config = dict(
    n_layer=8,
    d_model=224,
    n_experts=64,
    experts_per_token=4,
    d_expert=128,
    d_shared_expert=128,
    activation='tanh_gelu',
    moe_layers=[0, 1, 2, 3, 4, 5, 6, 7],
    router_score='softmax',
    normalize_top_k=False,
    routed_scale=1.0,
    balance_loss=0.0174,
    balance_bias=False,
    init_std_router=0.0314,
    lr_router=0.000628,
    n_head=5,
    n_kv_head=5,
    head_dim=64,
    vocab_size=4096,
    norm='layernorm',
    norm_place='pre',
    norm_eps=1e-05,
    positions='rope',
    rope_base=8120.0,
    rope_fraction=0.5,
    qk_norm=False,
    attn_scale=0.125,
    tie_embeddings=True,
    parallel_block=True,
    init='normal',
    init_std_qkv=0.0334,
    init_std_o=0.0,
    init_std_up=0.0334,
    init_std_down=0.0,
    optimizer='soap_variant',
    lr=0.00386,
    beta1=0.95,
    beta2=0.99,
    weight_decay=0.057,
    lr_head=0.00807,
    grad_clip=2.0,
    warmup_steps=200,
    schedule='wsd',
    decay_fraction=0.727,
    decay_shape='linear',
    final_lr_fraction=0.05,
    batch_tokens=[32768, 65536, 98304],
    seq_len=512,
    doc_mask=True,
    z_loss=0.0001,
    train_tokens=465600000,
    steps=7221,
    dataset='wikipedia_en',
)
Below are experts of layer 4 (counted from 0) of a mixture-of-experts language model. Rows are named router (the router's row for the expert), up (a neuron's input weights, with its number) and show model dimensions 0-223. Each number is 128 + 32 x the weight over its row's rms, rounded and kept within 0 to 255. Numbers have three digits each.
After each expert's rows: a language model's description of what the expert responds to. This comes from a sample of Wikipedia text that the model never trained on.

# expert 27
router:174092158154168109117159090160069143138096139137080104137060150153099157113144097093095168060161094135114185152142091157137158111141156114150146133100168203127138104188116060171085091092154113137121096166121116134184163070135071210166129131171111118165141126114113191097088121119090122147170094136140123127167112132128131124204139107112054089133099101096137117136100144168070119130106115148115096088154074135145100108154076147143199101117111117106103158137194041111181141069076143166146130129172150146165130155089109109110095108101146106127113142144153166159133117162132134180140101141090144140167077080065135147152156194129055122127162115107134172133136168137167112137138
up2:123114152133080153144095143119144171134097098131132076148105218216141113048104174137162099161114101176113145161145106109164141090140141155107150124083130153093188125142141125184181163182134127168114154122172102093110095163139107136131090095147133130127067145126166135125085063148092080126125148099096112149178087218168139143069129127121159109107079130192126122171096103111126141087152159146144124181144134200082148124195087144136143165182137124053167116125133086112132117105136193076139135138114134149127152117156125094096136135175128115119130136117140105165124052125147107130168130058092096118173099159146110181071077064176113102122150149156097122163115099082156148092109
up3:130141127115087102168166162141153152170089116129124103118104098087151123158115102063116112123099166135121145121098158148132131187096145159099140164104087089140145121080130135152133150092129105086116170151124139171106117142124050162132141089169182114124089132143139100156138120123106144073149084084107134124159130109150100117171103142128086105204115160102255113076167142178113169098122152186182185140130118159105201178149167117151084123120145132121125084153112053070074094141050113122103159144100138160094134098149091116112181077125074104085156077128166159149117091132089138134123142148116061131137107165198115159151179162136159160139134084103161124133156132096153111153166
up4:136059180115122137107090134131077115103081109100124153152135164134096160082133181126097057157160124099123127122127083110134107148140130154111129128206173120109082091120129105078110088183142121149128121097107072138148170102146095128189109219087119134109058114246086147153092134147089136162151076167141176126224128147147161091096124176146134180164120072106125180184155129162188122148165154174147136108127135115095146141161091076142109160155179136158164125106126071110157086119100138144137127067106142122148132110126125195131118137134057138154112169124139099146140118180123187137169135100121084129144156085152089110159129102131172131134141089122151142079104094100163171141129
It responds to: Punctuation inside running text and lists: commas, opening brackets before abbreviations, slashes, table bars, dashes in date ranges.

# expert 24
router:148103147146139057126172148086101114186065151129118157129150125107089163137138142129098186124124052153100151138103110179117127067193141136126119093123150136126101124175107094099141103096133175165177078163126142140188124108106091217164119165121114128109150117087129084104174094099084211139118120129134127138094098137118105113152185107133162098110102216148079189094163139172074110152133129092108131148106112151116120087118124133198145098150075142109138203116079070154156122108160093113081133086093125183115173138173144110113053092146107105147126133092129162150126156078131089089084106130116148189199140087137155149173124212171118142160121136102147115113131129165145123139131
up1:180141131122117033172128177119130116079123145083115126066080148080160149166105158152087143107092078142114090096112133160127199168157053134117101104090145129111103126135145118119130132162087133141187142145150146094164164136079125083164179154095152166118106127122109121168084080120145159159048156137143103110138128128127109097115102131155137114107090141164183145162135120117129107125146095106110105158130056132106139142141169155152118149184075153115171135087110097118179170155160127141120166173077064110159141115128132080125092193160076165121135152081167117162195167143129120110094136078152136175133159102110099166102174131147063170092162113169064137115081129122127034152193
up2:077195135146104126182113068112117114083097136106144109113108175195153143099083136150152123149082105153123115140133136127221212112112144150116130123143098063046165145127156117063123175184123223143111168098128102110110120179148156124095087121146155148102156137108202118144101064143099124098111149144095161118190080192182097138117133158113121131137081123159161134161102098128145134130174104091124133139127076135139112088145098096116100216199131122087179137146152138129081129160102144125146155126097141147136116095169150075088106122164074159135136096143140183143140133137133096162156129105145114166193140130146083129110067079166144128131128137106094109136170084079143065095103
up3:076131144086128153156130176115098181149119135139099089132143142115168096129108133096133124084188162130104128108103154173130166183135124134093174151076131123127125132081126141147112150064063118098072139120142081182119140167135146135119088142144129141168075160118123096141133124124097155109154060117160163097129146089136140126119085113088065127197131081083241125120129110134123126124126183178132201180123140145090111176095147098175155099158142134096100109143163104111078108149106132119101108206154133099101150063176093135128156098175087110123122087126166179191107117101107103160141158139093044147118134199208081170136162199137148096103141103136133065105156132149116148129135
It responds to: Opening parentheses before unit conversions or abbreviations in infoboxes and climate tables, plus table bars and list dashes before numbers.

# expert 39
router:147084139118151125137160069149109131051091146123103138154086144141125128186150101145160109133135060139157152140136113157132139078111160133140080159081127138153134183149118116144124163123113087144178169144135086156138171192103095190189143128187138129113166130106107099098141168124110102129162168131111135090146125159125104107195153111099134120108117146132095234132073177074100117095114091101135119129103064116092091135121129100167221074125170156133095068145151087113095073190075113130111123115113159143151118171063119094115154121130089127152113111163162157123112117116172128122137132055167125190117122147118118160174123166215087144087116113113141068159198079148169108131088
up0:142111173108105137103121090172175135048151141100095061155126196075075112149070130121079102137086144134178126145109134149101127096159108147123072092173154152107119125176100083110178122152054106155166181102213060129094086070117119135103152122169150108183159160139106101071148131133111141185105189144122107132103055089059144140100089081138152190101133110041097154154142131099161116110122088137129110116144145119131115146145133085130082113176153134157152159150144144096167111127127116140132165102063113112207093138160116134107090168132180181146125131116147115141129150115164133085127144123144145133071136174156140146136083121152156173122140148083157093208126138164090145125136
up1:155101186084119072185145156160149132099115076109085131124140114130089146131116080186085084155097098174125106115103128145124199164144110161104142093087185092071176110102122131144130109165087176036193142124136137068119080097123136126133138171122166099178171118117107108133101078123122137167094113128156055093168108144121119136100118175108136121131103101165157141181165173082184109118107145101094093145105127156140109122154115138110109136129108163115173149106123132116111138140138140082169158123078171093160103130180140134108160160114135175181146174093164129203156113124152140108114144093093142141121179062118113196109149165120136186116129116170078123074103135078176040085189
up2:104165130125075127128136153155109143125067143170110086118116167194114119117115211130128103102095149147103124123139126174164201143118159126129132133120152126094154145113109136158089173208135136143142091112198112116104137147082073096063049074156155136105132169115164176132142100169075084103151149144127181129142072190179084045193140146115145113118084131184156189110082132092155129160175138135117097105116083134114116032137099141099145130148076099093200164117148102143123137171107133105180135159102138081149175144127118141152152117103090121153138139108200136123099122135159128144134110082141166193157136149180110154101085075121144112120105115140132120103208087121121135120091
It responds to: Wiki table pipes, blank lines and == heading markers, plus the column headers after them, like Points, Pld, End date, Election History.

# expert 61
router:151163170137159083149074105126165125094078150135147112134120102149153122194135121164198108092087100134133153138148077158089138153143106110179154169103098184143098131156123117096073106089058154089125168137102076141142176145093136218195131102171164119111111104129133160116140098115103043125152110136098122086142130145122105089127131123177081050095079183085092150114144171120140120126112094143149115158081102103153066064115140175152187175123140138163097122150123172127092097113079111120125157131184182105171123166042164074122151132110108104149112142130113189171117113148171176108142128161131130156110126151136123131165066074125116182073139100092099121138157115106096075143124
up0:093125112146108146077102105204159177081139099112100139180085146098086161139104123172101051132130192139111131120134137153119087090155125112139114071133131166065095167127128079104107151151103080154140178175183110122128073120082101143116149128137152146167116152136132124096143133089083138170129166145155069162134074094077151093130145113121158162109156084067119142166149108063130096128147129142139114110177146152130129150117118052081117161171170119110115133140158107099153084149091115148131112100093061069147076134109128099094110154108194198140139121123172108126124166064114086122130102103206171163128119176152105174159106138180155089122141166129155087221171149176090116136119
up1:136088150149177102140149204100082109066114095129145071114117111129152202114082125188101102154103144136097144172121137167120180193199098153143142147082167120075150094065150153108143116151072148083151129154154138058144137112134117104131116131124154112153144149146135168105086114108119135153076151125112073114203116136135119078106122141167124127085168125146106141176131081096179133125167133110088147127115189122149096100149142183126090119098089155099134170097180122148152175112136159066159176092088111096131118135127162137114166120101096138200149115097154192151150060160124110092130095078063073178087186098120088154090117111106165194105095122130129131103101121106104058146136
up2:127119106114121135127120188171096131096069105102165061118132152210107142104069143143143154159079101157143182127106091133177146089107105115143100133144117101107109117156124106124118119148108214142151156122195077077073126123112123107087088085102109139132086133103139179124081081119079045151125129130105188103179088183128126096122131127089122089067079166135162131191130104125157155140168160098156105098111109122110131087186095128121159186162148188058198144173151085140149128173146143085186143106103112140136183135163147154128140130156129110205138094113151104138118120106136169133135148136149113151194160135195079168118089091162096163156159167109107093137159089106125172125144
It responds to: Closing pipes, line breaks and heading ends in tables and section titles, e.g. Notes |, |---|---|, ==See also==, % |.

# expert 11
router:058095183139149143078183035153133154121118120128096105075091127196155145158115129131164091142163172095133166154150117164164133149132131124100102141108114175101127131140090095140124164116145099090101061068069126138077226126106104120100141128129149131193136139134145115136135108121120123136134157108131132111100116150115139157114132055177110098171052100153146083081142139152110147120133134127127123133183154107145141166140063180144127176123182135174140182178147100135127107106147107079227125161097114128068106064141087117112116132104206102122121096153074105163156100206154135155141157156181110120125123083102110131054164086118129088053145100129126127150121139098136104151116
up1:193127192118099070130091129147097121072070162080083111107137142120116145153148090132151173156120086109108115164160144145124168138170103142128091109078202135064163118129137185143136108118068106084162156171142115101135120120112129152134072161116172107162110156149128120145152058092129143152102121116146112165148140141101139108116113146162118179091103134195172154164110127085117118099113139091056156149112187120056136084157131164126130130163053138097142151086160110092178173145182117075157182139098131105138143168159157124132135204094124155133124154104162078165193110126143103106065143128117117152096197083094096127127132106119117203076155143162078108103072110111173078108153
up2:123196130105056137073095087117108153123123138146139085134083116210142123114115155153161070107110099138112169083150096165179133058169170104089120142129119166128170131183129115115129112148140123123178138100164103082084103132144147089111135101134077139144105157099172197152132072171148037151127104139091122114177078143159139143201150177134114050110050135139138126160120125164159127066166141093114111113098100151119125083173085073095134168151095148125165174129147102145155172130143155133107113143141131127137152097128176138097184145148085085164171132142161140165116098090147115143119125107095107192231139121121150163139132083101141138159144135096113153149129062064102096098110
up3:128112129143059131125136129111166139166090121118125087139111118122168099142127212062169147109141176100143107092144108104148136199163114138107151150118100186138162107095071160117124138093125124121074124121161127155094140126147132168131107119145127146096113184125159119128091123159074137171138078107110149132112176121234131090166178168095090105220136111103214088120118042147157172118108169146070131123185086141120158189120142121195138094101107134075084124154102083137107092191143100088125125172127131130075147130170112127133119097094109103120172089130130156168072143154102066148169100107083065156098146123125147124123173101131143063100093107124115128111148134171084161173152
It responds to: Final suffix pieces closing a word, especially names of buildings, routes and institutions, such as Build-ing, Oper-ation, Oper-a, network-ing.

# expert 12
router:055163099167159115170113197108150127159183134136135220067133136091121131124144128130131115157081120192152096094116174095144145147155100085119114094153104113085159183132141115116096175122134170122111094146120142105112134149139132101060142144115163143137088104151146128118148194124067123103134116139084150085116135141129178150137050174088144129165134152187134167120113107151075136165134106100089187113079157126152090180117148159118062172099158095057205103092111192085124127123111193109145128101144111073118143139056166115119153103145148108146112129105089127117103147068107151167141217123201155152115114143117125130084164118111130118126124183137108086118106118203121106139184
up0:140164166188160140113132113185146158086096158089105135152109144085077097163108165120146042147136180133094145142124124116166113080130149122163067086117073116110153214187078119154114090141128101160139171145120083117152101096109109115090158132118168146160155169100125118125093123104117148122140141107142088130079063125070152134118150104116116113117095132106106113129144120099105093158160109081150099114146150170076132135178091056167108074211170168077138125178147136109122097165141093124173119076072075144112096144107083110086112162096182127123132160082087142144135184107105122127166150087179136161150055183151079156164105089175119181144128171170152114142078108159096130136165
up1:174117164127179063158118171108146099117098115120104101115119139107093105146118147164125134096090107100081094117126136147182129150154094133108168110081164084050192138101110166115108136164100139102226149115135183127163140154141127103093146162114159086147145166122171144151114069134125135128100145111130069144171111134139122064105126140110088148136082079158180135174116133074156097159117107120088113156130150123078105142172160131177178110134052174126156143085131148100171139148134152109119138122110104114124094154101166130148148172070106161177129171096162168168194146112141071094104141146069119126132199053100078150130094069100096196138108120151102142134103112179182049111169
up2:099176133109098164085058129146117126116089139111184110075127189189124145114139136166126059124111149177141144101115097114184158093143137181115117177144107146081120159142107080108119102141170168115114114138137075111097133159169130131106131109148114134182128092105176172164154064097076040168149150199120178109164087154128087122101162123112118131138101096131154132158091147125168101119116166021132128152115091150120114132162119103107152187125139103064140150174157112112111130161159149157148088086124162149132173098123132118098146085167093109159123145108166090138155118118162118087127121082114144185209134141164080161151049041130120169175101169148099114113138122072106100128167
It responds to: Mid-word suffix pieces in Latinate or Greek-derived words, such as academ-ic, Arm-ist-ice, gramm-at-ical, electron-ic, the-ater.

# expert 13
router:067147063176170091161148114132141160124181100113138113122170174174122117146140110106142145127154116104143094055113159057076166155096137147123105098208179146127102133093105100143154142206188134146068131125122143101157154098103088149185132121105129142126144117166118160139115151105091066219099122128150142106113126158111200123085132121127129126166155084168122133130164078100107138090146110135122141121157163076092115138122082078128106151035159059162182115101177156106125144161115170154177109133105153213109151084159174165108117107196160162154153111095090139143084102108094116095124169129095122128138116181110106149074128170112155147161086168089114100163120126143106085119124
up0:134114152173125190109102094145202154107128127141122104117125157067100097113127133140074124131120153098146160121097111134190098109147165105140075078081121166138107155148128137171137161103115105054145172185128121123093148090103100132168153076137122144139149182133133147111124148096112132156130155102130072168134118106067182157140128109113093120088111140077114206143148130082137053117200085141161059129127141154147102079140127125111086100200185117126122122185161097091131138142057109145141110095125128103128116115089117090131062159116158136120162136053124119107096170082113070098117138133167137189139160201136100176124093107141127153138158147114159137246127109182082079111105
up1:095134190151121096134140203110102171079118097086150131125057122035125107142156128154127123090104155135115120126151112145125201141155104140128121094065145102086175120159149168110124119154084121036195122152171123137161108113147141161081108122115151159146145175167156132161095131080139136121130126096171093141129157129125112126124106147130135163105116084155159161161115098115150173154098091089098125153139135105106136089191099172162147098129075156143164164058158141077144183189156139129143177138095159093162108197151134094108178145122113165171162140116167164181166121112177109107115072115086055091092122055112097127115133104085109167086128130093124111093089114141158039166133
up2:125141116137102070134046124105130140104134141068173115170073206163121111107068123135167110114088131117136147109100146141169142085159190160103145112129098086085119099155065133127090160172129168129131095104123102093113140162110120134083118119086142113157094136112190146139168071174147031136192144164130128136119085215165146100078101153089141112162108111169157129136121146110179091129161156124103127181164098137103139083172102106109123172118096145095174154127139114122126156147146169093174114141084171168179142108169119161165126130151053115192138122139165131187107109086089102113130154138142112174217122165161078152137161104140093138125150185108116085152164059124139100128108
It responds to: Letter fragments inside non-English proper names, mostly Slavic, German and Nordic, e.g. Schles-w-ig, Gabro-v-o, -ić, -ov, -berg.

# expert 44
router:083096149175147101108097121142092139163162048148122124110053103132157133130126119129109136086113144123155206118095093070150157089125138109141158130180124146101156117112168085144034115099179100137109033120123114124051120210121126156123164122161102142124160200134119092088120092152133097092158095100171138169157120095158175133164142107093125114192079073091149115111112095159130123139117095155145133132202164105163141193141137113083164177150100146131122121149149120122137171139153180115166127129148102034132145146148064084167167119104094096138110084092155120145133132165136086182152110083180160125145095092157120123080114123130123116177182107146135192122121164090138109131145
up2:095183121145088170143132164142124115079065122098130072108133167204088122070109091142117071109110047131124070145078168115168115095160140162092157113085153092089117134147115097107085151179149185106136165103151087115077136174149159123111078129142176119142101147108148182106144068176137114150074113155109174129149106185122150140132182152089139154148137108127161157137141115102178135103112183082102104165139131172131107126145173128120138154132146120088162185126155082140136101143156134123175081127159103115215139038146163162128138142137128150170110131132151110136089124109110174132120114064107099208199095163147109191094082106154120134175112140137103126132147047091108119092137
up3:142105094101062150150108123088099208168137102115120095139116085133124113144084149070159103129145132129161116087120118094127161118123090101067135160067088128106130152109100142176165128125091073087075133100126131119102104145175162134111152108162105142084154186117136101100109150109105125106141092127090104114136157169168117088115135117117123155204179058096222141136121122111125207090121167222090183181159122171141169168076137159167160136154144149114095082180143111092128061181118113148131141206130128154037141099154098161101122109114081120132129089106159130173096122130153122143139140137130062186141162159177124126130157185148120173121116129146150072129133095117116160164151
up4:132098141103125125103100148113099164140123101146104139148163125120112138065101160129073022108121102080135099138124122120145139158156134111075096155170129105090077097126160145131123110164169114136144138053129097119125154099068144137133064216135160158114112086187103129123124120087099080134153135174154147140140107084166143126104153194180152175127082109110089158194103117111151152101200172143208138140088105107150134151149146122120115144137054138141117121139115044130133161076151098173144154077128156143138111109129148163116102108156093119126082127109132096170171101167151221135155168104148124161185178112155165135172141081088122113097066076106156143086133083154141200105113
It responds to: Head nouns closing proper names of places and institutions, such as School, University, College, House, Church, Street, station, Cup.

# expert 46
router:111054137130190106149136142102075113118073109121118134153117113098092080133145132129106170106158064147143098147122100174180126118119110149140147135100137186121105152195134156090119187146075144169171114136093079130139114173139162220171086151170135131075178119112137132097158179089099098155161132057125135144083143131118115135159130079077160152137083172101086173168130150103108087139107125087102146153175152181168102207138091175170120069163147151159098106125163157108093099085115115149131151148157171089175113091092144126124085144110145113123120122148141141099135080171144098117055096080108124142181128068115137114157115152168190070118126120069120112072147139130088194133101
up2:127127103158086140123068159121112127078141114145173118121150212176116125166109152135134132119106119187137129096195147161132166095168127196128106102147120095052150120104128087130184185103124152100123168165151098125110110175111114116050089101126134169124105140101176154121162068163123041123078161062078145130130075133147125141097143089122113145106109142139150174179139104091148131081158149123160132149109140097130154106176114122088191181150093114087141133145126113127123106172140167108141103159088166165151168128228169104099162111175118093140141127095108193140136090105121079137110174132087180195205131136163089180083093061149123140152135180131127134131104100098129109124133
up3:140129118107108123119123169073143129200120148121090139130131110071220126176121130090147069069182139147124133129132123164146146132115133164134128118141088116177118078152081165164110101082164124114045101120129092146129108150129104162128140093131110113135096214153173114133152119173099146120202065151124184161130143047164089139146105113108141118202095123106252110129114144137138152089148150204139169133132147170154157124104129143146104122077135162083056073134141060111115107158102137122104128167132131120078159106147082132144168089139063096099121106112161166188047115163115128140169101155148092143146171130192094150126125180115143139138123162128126117139148124096125126136146
up4:151126169120124111129057131117110155082123148160145140164129105106082119064127163123063086181130088106107144140127102087123126153130208167103110125184106080143076090132136108122132098143187107106105134032155098086156134131117117079166057178096084099081074084083125142101086122086102146118122154164166122116137154100179166127147105161179169177187123070102101153176164122214165119109182137128170088153110161139145179126068106119152129155130109118113137076168118093168116107111123140135139188133131135157147152144156102147122143083113136145137079175099129046163178159164109138153173108129159089113165109137153117100156155091194121119175107162120098169088177124107129123110147
It responds to: Forms of be and have after a subject noun phrase, like was, were, is a, had, as in "vacancy rate was".

# expert 57
router:037144058167045115149102141138144117088111151108095117113106139119191143143151098154131124200087179139091097123118195117165150180165110138059148125136140140145197177134135138155127176211140116140137106127058143083143152099124129119161153106116141109156091097157138128154084137180134102143134165130080148111123116080184156137104138105142126165121166115191095132137158100102185125122134149131147152138068135100144093126116062082096089133093148116163184171162113103087102070151165081133144135070116132074107149099163177130122133131184130163098130049150111124146108128097093118072121212143102169135088074196126108148153115137180098102143120183138161143139109117127116152143151
up2:134139089164109125126106151100144139094084114103114083108196168197171154133084158127131089091145076135116110113100119126196207086137125132124111142091122085117158115160060127102072163146142169099128145156105095097061152183185116109093099126108128134156139126108128156168140101157094000144112164162116165122111084216115124083128153172092151114095098152156127165178093088150175131144089141095146146151103107131083123106172093089115178199129115084095162152125123099150143121167140158106166103106141144131139145111150090110127116094137110148137136140117151150164155075132155143143167150071132141151214092178127092174111086127165122166123153205095134134125156084098111150121152
up3:105143092130123126141136134121150122145174146145091092159108166086195043156128157111161108096156126155083125108132188115160186178151166130130148149069108133120125113144151197148109134107091107127101135078116098173063102152095118176116095109143105145111135179084172099129152152142110140140178106120103076103121166086182149098135110114123072184181113069089199135087161114096098155101100167188123133138111157144123169160129167169202144086127101193116099114105095099066186071156116142123112147189154185108066147120178055133154160101116098093132153094099144140152086107129085131126137153141086077159057113153186122156100156139132161137125097105134134126097119123118115188166123
up4:161144119093125106148128163083109124119120139135105082157114181100074096096157111123079039119142084108119082125079075085138132126140155146095081129161117110111116077169106123148184100152148126186083084057114045107133157145113084148124071164107150121112080065137123142164131105196088094152090117139188128149157133140150173097084153222141140169202098075157083110175144115157178101066157159134162140110121113084098184124161145131174112128120101152154105108110179093161153093122126147141128137144135200163113120120140153202127135133136089161151108179128119091116092144147159135145131176133188090160134121128186167135159119080092089186151135115110143125110086126154113103162135
It responds to: Single consonants or short consonant pieces inside foreign or uncommon names, like Shakes-p-eare, Fitz-p-atrick, Stan-m-ore, Barc-el-ona.

# expert 59
router:157076112119147186132091122129141105101134126130123122135162143135107104132139170099115142175100143124089112127154111121140136146096083126136207153141125129227105167129161093000160171128090148123166119155161162114152129111124133130146052110102120125068103147141125116154138076103160150120094153148121120143124139106112126109185154110106092145105191187135167159091103159129110120102112084160113117133129099136114144095094172089137079079144122151090088093120136182107181132139096084116111128142094094186217137216203120118135153164124201121149107087108134199101144134166120106158108153115200134108131113136161159076138071118109194107081062167095100125120085128085138164129129
up3:088153131116149120156123174053176186187137110147097119150153135137113112137133127125183082151133181114127139128107132095148168181130085128096157124169140124126106079099117129130130133064130112120080111104139116176126108129127080162157108121136129115108083173137141138157138096155079135078148083107126158063151125086140119088139121178128046117196153058117228152100133148104127160138122182225119189168119140156090124173157158160167138135138160133145124130132118087134135112164071130077124131165089165148056155066187092143090140122100038106145148102144146150093096104161140140143182104115154071084148111160206107157129167159150122104128111063125138085100166138123111135153105
up4:127136133102178152144078118092091201062082150140127151187126152111119128089129116101080085127146093159111135166128056094095105189131134146076108111166130085130117125111118133181130094148117136118122099075123057098106162115092078119130083220120181134140093110176118134101153086124077113132111122169118148124168115109145140136075168237152138180182074033139128156188140165142130123121179132155155073134124143112128171164140107118169115130158145110165130095154156073127121128122129175130118138071152184140125149102150170166142118146166105156136139179058128108100153095171156164130163159095118117122154118095134139120186122076078133136175153078126171105102107150085167153101098
up5:132095108124115051144101083087173120176090106112145072132154095124141085158149168104141097146137137173120165099124143181112105106106066128108130119129132093117097174091189125147156113065150130090138085131195090184215182166117121088177083127110087138120096161121131174142150135099129132099092147102127132126113189120151166089115155093120134112183154101135228125183108088088118162148145160099150155090167153159158185109099135065148115182143134143074144120140183128119132157102192120117052103124109159140068089136135106074177117140121149082153110170133063132156136144127130094082140094100136099122161062166107113088143084177108109143134151154097133155130111111130074118188136
It responds to: Lowercase opening pieces of longer words after articles or possessives, such as rem-atch, prom-ising, incre-ase, sc-reen, t-ennis.

# expert 56
router:152110078139203140091136129130090169164144082157087159092062201122142121108131120139221150073172098131153113146126147116116084129132136136072148122136125147095140144111152088160086176111132159118063080164082137126091108176120163101174065131145095153154081178084154164144146158177127092120160110061143150129100099101108146171120091149107117137163078103109085105119110140178126141119145168154117087119216141158155133189107099225155131179112155142080118102123189092095114112141094179054108136133116139059149109115077123077096178108124158118132170123119097115174134160101121131127146149101139168147096117120151138133081174123083144126088155136143121116163076111137133104144195
up1:159121176133131085217098178163134153089084151094104101135127093091113130134153133161133153131095080109136071106133145164141162180135134156146171091081112100041184129161138145154107080180107142120162151159130136112141133134184111114116120127100120123180156160157146150149108103091177122156096141123133095148135090130101128088116095171216188141086152116154158152180095087041097122149158101099098136135158109102114110076145138167148089090130052143129136129094141144122142149124136083052123188116094093073146105106131141143114172136129103178135120136120202135201183151159127125093090108115088115092093163089125055187131131142078096160097079126161116167123148152151153063110149
up2:146126108125077132097143133161124108059113100091128105171152194173118131092146110177115086135032120127134151156145127128175130116118149128085129127112150114077196137135136127159108124144157140140167136135140073110039148156132139144109079113094161147136118109111155170137155059173100074101093116110064145173164058169142126120141171152102139078147080134123147125160129101069188119130118195093148125151127094163137158131162143130097139172154085144076180202167104103104149127169132159152179150068104188091153113090145132106117161100119120110138140134027180143176158125119138111150151129080089095170184139168137097151115075055128104166123135103115140146115124081124083147076150
up3:094141106150052106143124153123160160110120113141156121143137117078132153143122165106116101114097157123142127085133153127115119121142101107088150119126102144156134069125089132108092138105127076141119149107134152148117157096140114131129122175209113128132108208116103138158157110141107213126140094133109143168057152163198145118141138127097072082197130099069184136125123088124144101174075151190103149191121075127167119159064148174153134159075167140107124111125072072141093106174159049158141178125131163145113145122176148049178136076131105087170129099087152121150119072121100089144176106167115035155148103145142040155144139135092140101115113101095105144130164110168104116187125
It responds to: Word endings that name people or roles, such as man in chairman, er, ers, ices, inner, and nouns like President, player, father.

# expert 36
router:185057153160143159162111197122125117101131162137122120175078117118114115165176118120073195114086158116116073152147127116140104077114143147153213124186098155133110178139120121092131163126078136188085095177137106120127131186144163165190092148131150133073182159097158120133127107095127136109121099122090074159134125125107107097124154062133108154051133118138086165151144195143129123096095114156137123154081123148111158175115134136185134056159142125160075111096073147084091115093179087138109141077136126135134148155157128123087143170166109112134109113106163154129160149189128097164083114091134130180107146117110134083158148112179161047130120116049165167092120078159121128122064
up3:139078086113085155144139161077136144145101136096109100145103100083151106149138134067138101143132173130115103107140099164114132136131137137098156119092091123103092102099112109118121110075119131075119124131125132137132130162131088216092097087169108095125081189148126118112174156131127193075178053100137138090145125128144149102131098090100103153187112105097233142108169149121080101106081189201144178209105136129157169187052092127139175144164126135102135132154134098126103098208111119082127136138141126158090157111171130135105157112137114092081137100112174156169120088106123125129177201115109049126131140181223114155144153152119132128118130179100179139112136084150153146162149
up4:097139163112118160103112137079075136109123139151109093171182158150133101080155169103090052112141075104119139157120096091095117114136164115083106125128165112142106115112108126173121073225160085118120115039079084154124161120169113174141077187128118113107061136140127191136124099143070135150164115155163133174214080116186151112090114133175140196197077086095120107176108104194137100099170140168169148141132129130107137120143099152132108170097154146125087116111165084107095110080162155152157154116101180138131101108133173187099113172128134181143091133112197125098124125169171161161191159117133151146132125093135120147131132143148087159155082106135144172085142111148160125098108
up5:128106170096098044124113177127129124152083145140135051142169120096153099104111126118109156116142077161098158116160115116140151113159125130092141110126136096123164179149144137119046163118152140089143113104210099160211174157120117061158100104081119150121148160129148148146148140112095185101106148129099140140131186128158189097148129107081149118156116083128195137199159167112122142173113096105146136110148106152143113145106144027103092166154140123076170092163181130086129220112146144097114078051123147125104113124152059116185090093108136118133160096112084140136086119132147095065140109087140119119169063141081096092172148174119129115145171138071131143116146151145097126167153
It responds to: Bare spaces and short words right before a numeral, such as Chapter 1, Article 66, phase 2, summer of 2011.

# expert 47
router:165132122116104154114105148154135149133137123126149130113173120113089123123174112145160080157126095137132111173148116145114080169117156059116134108140080104099094127087140152069076116097127174176135144158134135139132077113124168134082134137143116149135122134134180071125133153210181051105155141117138152141106122104102194115168085159107100116164097218155086092147099166134151088158161110179111092096138084120168147140151154126069167139104116125140157082155192198083209089101134218069142135148122122100160133105123141049142178086094091101072119109115138107114092167055112119163165157078165127154115135087211155138093173147097132098123172133169125125150105119127129102117097
up3:123137140130091134154150126090135134148145125104129084194122108074141073131106121090152112167165141143111120073097190097114152143108122113129168129094117103183112134118091172188131132070145102122112105081123080216089146155121090145176146147177109187079098174129174097140119108118060167151116075151153074070154160128139131102125122096121061168160172094106221147085138141134100161133107174178137148189107123136134134205109138143172162104113145141122121082087181102119149103188079145166105172122154152102072152136128078132098131111138105093094130088153136120166124127106097148147154168141144046130103121193183085133164159180094161166157096074141116144128112086128096144161129
up4:123090143120135139142072118110084142130097128136124120157143141178062113119138151095090038138121098109111122134131076121114112204141105143132148155130118102085090108092135149140124145140140155158123110066124096106123166136089075111170096179077071143067093094112134135155148131081070084141180127140156134144185123110163145092063158142154152180177103074160146143215172110198174136050133132101177125145141086136104146177154136123102064131112076160128124097140128089149096078119179141124197126057148135133136104135150139198135109162108069106177093156098122137172168124179157167126157163122136085126128160115096101109179135142126123151179160099071166147078119094157121156113155
up5:210096119117089094167161135142166160103113130200127097116173093088134104124171120092054093132121129178044132167124100112160146143138068102117109154124145119130162188148164133112112132138125111072113122116190086147180193157110125092124071130123097112160113151023114101125130152080108146144096196140099143138169134139166211106140171044099161097177135105138175113132144109067122141161135152079148150094157087151169126115124119057115125174188120135116130136089148127071123145121140157125150112181129085114110095107150081136151104132153126144159133143139047161157118090112153115065134143162109121092164072153103125061109192153128148128123170152134153146130111109131137075133140
It responds to: Nationality adjectives and nouns of arts, people and culture in biographies, such as Ind-ian, American, film, design, music.